Weights of a small mixture-of-experts language model, trained from scratch on English Wikipedia.
Experts: 96 experts in each of 10 layers, 32 SwiGLU neurons an expert, 8 picks a token, a softmax router.
Training: a variant of Muon for the experts, 288M tokens, 4397 steps.
Below are experts of layer 2 (counted from 0) of a mixture-of-experts language model. Rows are named router (the router's row for the expert), gate (a neuron's input weights, with its number), up (a neuron's input weights, with its number), down (a neuron's output weights, with its number) and show model dimensions 64-127. Each number is 128 + 32 x the weight over its row's rms, rounded and kept within 0 to 255. Numbers have three digits each.
Before each expert's rows: a language model's description of what the expert responds to. This comes from a sample of Wikipedia text that the model never trained on.

# expert 20
Description: Opening quotes, rare stems. Opening quotation marks before quoted words, prefixes like inter and comp, and technical or foreign word pieces, as in "supertree", Che-licerata, os-molality.
router:138150147119132111113131159148130099159029160115169191096116169117127061142107117103157175080172142111117157091079150128192122151133094163143145132126106153121159090093119100126168071161161142
gate0:125133149123140167155151152139139082110067127138134158136065127146061137218114166136177129127134149097109106141142162112208146130119067164162136114092139151103094136105100126121120109098146166
up0:082109110129093128173150131114124126165061113170115109154142118153045103143117095127162114097132096165201089129136128121135096162113140132164090099113124132124128116099123155171143148067171135
down0:211138109133132154146096083117153081110102118150064101160144134107101171137078166171189138094097052139092129161136131137164104105091139109129156122146130088080155168139156160117073145113132138
gate1:107112157119095081111114146059167127158089119130131123115093134138204134048155144058170130110125115157133144126165171121134187168195147123139130137127061144126068154096104160150116182190078100
up1:178094117178151137134109132160103167138082079100132091101085137130095090076181141081200108115117149120139116167128136155175173063151121176128121143090095102128150168132130177114121069126166133
down1:111170096170069090147087094119145147122114084085166109043157104120092173073158152144100108111121122110122117099079167146129134149107116171148086121174109137125180129153101084126142087149113111
gate2:139152077074133141101139133168158151121069175129166072175162122127078101085125147078131082131118075118118112103141091160135162149107133152096181144108126111162122155140174103124133097146148137
up2:055135156136156092104164092134184172104155160177109044147071128122138135115155140124071119141125060143090103161149078182127126072164084178118111063120172170060144118109108138158137169148155124
down2:112164137146172073147084072161084190089120098107195138114130074070117116154165137110074156191109144140140085136104153110101192143094120109171070114110113123101094090097158097122146127126138194
gate3:150139155128092141099122084130162148100099150092163149132127117078101102103166133163155087090074122102185108167110155103128086126102124155097117168123118179127255204151132089125087150118158116
up3:130056092166096134157129116124132169175086159126151124126103050089106084101135102093120094154119167146229126156159100125146172167144144175108093140096095168128184125134166099097170109129160091
down3:152127117128151144118131124151107121171120153052085118124120124166180105081055079076112138188157146102113155094189087102183159125194108104112098155139111107120076126157090107103086160125141111
gate4:134160114128156157130161157199158138059118130099137085113122113083163074194108135126121198085129129117123165159097139134179087087151061193130114143166156138153137126126121102119147155135137118
up4:134141075123152124069104124101100155194168118087165141165135149174211107141196137108131121081122173131108109192129148109158116119163156148088146129151140123100163127200141123115126141134071116
down4:123157117165124153110166105121149088132164125137183136138145150135081161163155126142145087165102157138112110138097153177049128134057056130148165120104129133122165174108098148180113084166186159
gate5:163098126153135092141114160084106215129100106131087130160108088100047056131111163107123126110088109083113124156122081147111159138170147114116146132100135148105187052133080143114130103121137137
up5:163085098108096145145197104111160098149145134100137112137139138103193075169149084114130133118186119131148138114084208159189088074172181089146154069153205140100134091093159129159112142121126107
down5:142107157078150155151101073117134114136076139186065133112115101117120120136137085185141184157177092101143117186103197159181147117143123119106187139079123069102128114117145145124145140142160184
gate6:103174125152148171175077165132162113114102175167203171137140100125087100122159148127082125151158136123146169100074052125155154191143144125077076157113176171141134115125123096094109162149115113
up6:142148161097126104153131141116066183107136110138134157159097112160156129149179146110138161173107120124144136174182147081071144089090140195125103086053150151144085105137096074125151137112175075
down6:140105123132106058173135136097133124174142138130099074102152155108137138143102109196157145154156132147112114173133151058107087132081147080160192136139139112169159129110163168138171128134132089
gate7:193160125156121108122087124118139194101061127147181169109137097173122087130040121136124072104103139109102101090098124091142156150193208158128099117153121116119071160137179131137079123129123177
up7:160102069088100111162146131140192190124122174140113129063181094094114123144084145102102126159080130137099136136083163068157179101143156086144112159081114109171090179144164119080097073129139151
down7:037085156143155116142157117095149103116176077124107093122119077112126165099234104122098067149170140113113076113126122152153144093142094103100162134124126130112102052065150096142056154163174113
gate8:048209133079110125105111137182089100124087101160130122066142156095092076118112144166098089160140115113135055123119142144108098136141131161112169092162164120115124091188187155096159093109145170
up8:126115104141126094119162130062120093069099185126147100112134158146102139132145125104130178179161057134135050127112096134142200152165183184141111191124111099107115165101110109077111137149107178
down8:154169134108114152127123095097143125150152129163136124212132158126146131130146084153142162159133112076131171136102148070131120108133130174114132145111128094139079127151129119130072119151164123
gate9:191140176092138106114137165126106155122101172166112112115144142138118103130115129076110179164033162137142088123135166148129121146110118113155106070107229072168141128150116128133158177115102196
up9:074135145169099153114127111141122101132136108126174131106188090104123160166116197118155089138196149156105089167112162031174081121134104118110132128119096186117151063159096162130066145116133139
down9:124142109154138096119096130142152095147105118132155136079123124114152100141139187127096088116181099122124076174173129094126093138162156080134175169121136141133108091158099107145089094074104052

# expert 23
Description: Periods and initials. Sentence-ending periods and periods after name initials, such as Dwight D. Eisenhower and Robert L. Weber, plus heading ends.
router:105130140108183139132111136102092098158117169098166140103130159068148100163133103100159149047146130145134102117125160081175104158149101132148153160206072162103165095133091105128175119125171145
gate1:110084117081145093152170120157104185096163145124123109073150130114114075190185089103153134128173202170167138173069095154098142113148123136118153123137149146099110117064185120119109114176184117
up1:136136098139150164131141098101134159069059137108103135148109122128193130098131081117154154130138114109165057117113149126105095123127181124147109188123117179146171133101067116134116148091127179
down1:169136134107124117135100125126055116151159119115144138101090187123152117182096120099115133085101111141058149114176090054124137161129104126098197144129141129120073203112176098107121111150121142
gate2:200111126163143150186156119122112147136218135111133097125113065117181112107159087133135161144113136104181099154140081177119138154089146131131075160170075141199111083060053139111130142126162131
up2:198080176165119094095147147061116086134165129120138122144130122122202104139057124125138110155076114052109071139161135101136129162074116138113091133169122061092156143183163123139119128140142123
down2:167095150076107112106079152108172098148120146100167129154135166126091107106095085072139140120077096104086065122136118092127124102085122101151123135160162120059104043110189063135120165143106115
gate3:087118155153144156111078056120158100114165133127125129087124131145142108074067129108135111154171116125092110176058135093092136153161148108148151139107168160119137101106164109152103098092107109
up3:127123133149131171140142105155114169132137182151166141163150148187107169059121155144185127143044131150092182158170176107129160153138064136100175158105127121146110148150133098146145069156156120
down3:103150115159153075139147155139109148139128051164095064127115060154107145147100106166163169175134125097123045115055155135134107081130168108179034153112101149151152142102161114123124141184117126
gate4:105163136139081164120129111093175114100144110102156105130130180087133051156114131124137094171083153115118101182159148189116106116130152107121111060213097152160119085099094146150139141130142138
up4:164121087135111119104066100144103101100201071100107107098095117042056141085138137125091146157099083109119153109146130159109163124139150166131069154100170171132190124112173110174145031159164122
down4:182116168151078142157114130108107096151199121099154133081092163112102073175126209102116143109077183108086176065123168139128119139163126138141150170150143173140149176102073114082103111134113127
gate5:155134174093072141155108118067103101144079130078133175165096078046169100143124115164153165039200134158172097088136119045179097154190125136180180095159099115099137131116074130120153114129140187
up5:048109095105117112123142078111138097093174087139164118081152135111074084142083101107167109185116141122144142110134186129066130126128152101158102092115102109143065137159187086137100146108115089
down5:127056118103084123170139118133144185162164172127129107129103116124124109122075120131130114108108169162137208143159108158137123111164078103120166146102125112107076114138120110141083196149113163
gate6:120124158120182143167081080110133110109122113142197174186127106088150117125116154096147151136081102115121179149108120075194104096161153155146164091090130129107132101130088114119146149172159118
up6:105189158099088146153091103085116098104186083074080110094136103112109138146121189133145180088112147117093104120078133150099146130180107129161118169205114131134165187133058133138116091116061157
down6:126132113102150193144116171139131114093102139089177094136145051086099139122097143120135091193107117116099172161144175135175069118127110099122166118102147104090187129126179126125131150149140086
gate7:089116139084116114079133131166137110120099052121180119040112084095110162188130103107183089131088109150071112080139134131156116123128130154118165116101192105119058158099134158075103130100133131
up7:120173135098092091118151155110149082107117089100105132078142144066155108095142150064132159117132149071104184117125120196124125118169110161146130165090123112097220153166120108158148115125137060
down7:148109125076147113140100134109194150171095069106194154058148190132101115126121102138102121160166113139140056216136118177166085144090087128162088121092171120163058092150112159087163131112111108
gate8:118139113114204138101116129102195114122134092142110152084172145130158123100159115117145188114149089125154123208077069143076163123121089089182186116148123069192133082116143105147170197164111181
up8:046164172122156103164090153189126137070095049059200068132170093113113100096072140146115121125077159141131103131131119175077100112136086093124100144120140113118092116232126122150111129143095184
down8:076180143115107124143069123115087111079118141137134109106125161147105164149115097181106077122118153167123171084178149164114097125120157174138169095116190139131139125120139193144097109141127157
gate9:125111108142132185133121146105175084172115168139110150087056161152129120112162148063072088105099158093107126142129094152117068141102110111121164201142091087105093164173084181144178127164125093
up9:068121105120094111093130175065119139118124130146117091170080145143126152127117097093079126192069189107134126099121088117069149201138108144170125055122193134088149090182125134116098073097152102
down9:124091060129138150110135142123124121127098079119137117128165111102109115149130188047099120097098143172123077121156116061095162127158151140064123169175170175105119152113156130151014108097100088
gate10:148128203152125135124086139122139036174090193146122137107129145089104131093168146113138131049052159121127140085108174116105201126124184171176096059122101114160146148083098167137134171138144126
up10:116094106091094140088101138163173115176136125176142114159141155123168127143110149145143108119124158158070120163143164105135106202151138158159123057115090143184048103132119171051167117119134109
down10:132151099106107124115114110129163093148134108148181132124158151114103063163125111122123112136116185143154073145095084117114174101175115148147169142130128135179114137047157119208113090084183119

# expert 17
Description: Closing brackets and quotes. Closing parentheses and quotation marks, especially quotes opening song titles, speech or paragraphs, as in Producer(s), "Now That You're Gone".
router:108130178125175077130128170171118120146088191120185157098164133127150118104139133096123138118186143138083106070115181114147108154110128181162130140156117170117180119057095144130138129125113118
gate0:135145163120089069192149114086103068124111181157128157120168095159161088105174116175134170133146083140140116100185182111128163143145097139129114127137107147107153122095148189137177162075111131
up0:103151115156157119163086125165129192072135115089188146129112085116066166123157138132143112114129104116173139143155130119122132158139183168149066115141067167117147075146093177072128119078147101
down0:139175113184116118102175072142151160088101080113151128095124093124095069126128149149053112104098134209160081090123165185169119126085116143119151140076160114167135116139139126110130117101104112
gate1:071172096104128160137065121145165208188134182135103140134125188116158131140132111124152109090129125141143165133140140106092101181102139101118058187120193105068134139072131119145130142146078121
up1:110217163115192132187162118126130105129103121142096168137124150082164110112186162173111084150154131132130129124125099112119111086113160110123158077132108065147122144122155111150170110150169146
down1:131108097138121112141051105131170158168191163086095105138112105101196153119190125087141150037136094138148170146083092124118160148124152130202196142154130130092154151117150103157186103178141113
gate2:085133145111122162127119119158107073109141180132181142159122014137141117119180162148127154106110151117114044167111049120111090149084125147147140166143083180106131122101134174132137131175061132
up2:178127169136134114143159094157127180122148111139107093148106119153182151159162140168114164146108149116087158110130127130145121114087160172102148166216084096127137124055105148172114174110060174
down2:152096179157109098123171136113175166109124081130108123097136170088149168109071133072161108168075127129153100105093178104098115129204198138119165096098129072149052192133151150122051125102102147
gate3:134140120147147115128116131169088153142140063097093149096088099088135105117158175066116102148132180141092077172124133167123138136154126087142093198101147159129217142071069141137076171101144052
up3:147170087106114136084110114089118102151111151132117123092058136136076117129092140126109165105100117126062118115094115101132109094092167131128168186158092094130112096157159134087123062143145176
down3:078142146127125142090097137155150183153120183109126071167137158160123141120115112155137086127092145155155132194092134087109172101072098205170143126094149134166145104070177075127150156165130119
gate4:101141115121147112143093126110150135120068162107182226121105172151170147117187135152145187056146127092186181132131082101146157074174121085105117122117134063145135145112122111179145160067107114
up4:098171169095155117146112100163113127100114111128140098035122134136103122109101175122155043154173157117145154134168137113180087100112082131136077175143121140137091193111166087078104171124082098
down4:145111181151135170149139119130145100140145182130114171181169104150097128168090148133147140169131158072096061119138128185071149158198082074170187135129095181105108058145115134082115072175103182
gate5:135094153091134093127133141121107131127152181139126142088141060124117131184137181167139182120123107117134046137097128165102116126089129158198076096156169173163165165113143124105131060119086123
up5:153103112060146087120126134162099103135146149122096148121119056132139108149201127177098150125118130140135064123109188175068100126105121128164125119154128148156160118127116137116164107131108154
down5:160165155139134203144102143153075149150125102132183174164110149121137120177126100175124189134159136148161196099083105120147141167122097094119152131151090123138132081083141183158156102117125061
gate6:131039207102155100139106099135125140136133143109155099116100094109069132083106137111118162106122141089121095133092150125160094131172131122096121103076136156099115104146134101164176113137131077
up6:123083163179166134123093140154156173129158114187147041122154110115171154098182118129114098075166129164074170158202112093131123122112117122116126128115125217186122155102112068178142106180072120
down6:153106107103136114129125112132134152150144134089086177154088080151109078117128118133129169118123134181176090146079113157147128156147153114147136103143113088207144137082140198124132110150196103
gate7:096091130099135172176129138101198102122145157168171050170118085109138140131130098051147122040172110168117139110102109127171112155153109126077123114081140174164138138162120182170129074139210087
up7:186088186129222116172138190138106193115137147111178158118133155132109116101119087154100107117098116138059125087168093147130191094091137128073145091118084158156089111159100164171101086094074124
down7:119138141115215096128088103128134150124150079141127130079145175105134124141171128162103131111142110092128138108123152150088063103147138143146126123127145100165060096095137186153160150166108082
gate8:145049148158191137113162082173089166131071147086132125082090148126119153082149067140142064138125158112155105131145126133151134143095131138173211110141112096154182130112151111138158145045204096
up8:148100141097124132125118169126117160099170124060142133146115096130031109128105144148152127094134104072138142129112172137144097073124144090149134124152115151155145131118086051146162083112132119
down8:136133102126126110128167182127154161102153105139187134140152169130089140189154101114075101089123145096131080115180074136152153114141083075120106207112105150122079119128169174075119170080112100
gate9:128139113149160121075115094147076153107104110133142124158206154159087137148140116071109155111111133126114207068113157134068198122141145135153146110131126163104096099127142135135106183097109146
up9:113149122060135095083112094134175100086153173131135097121163100095128230130145118066163116128099135042164098119143116100134094114158159091097144113146124118088061108142148125144102079137138126
down9:090162138066115082152140094188121136142113087148163151118125139141126100125061116149139149126129151112138224085077130129089194143165149123145119067109112110137052154120170091148084183155174125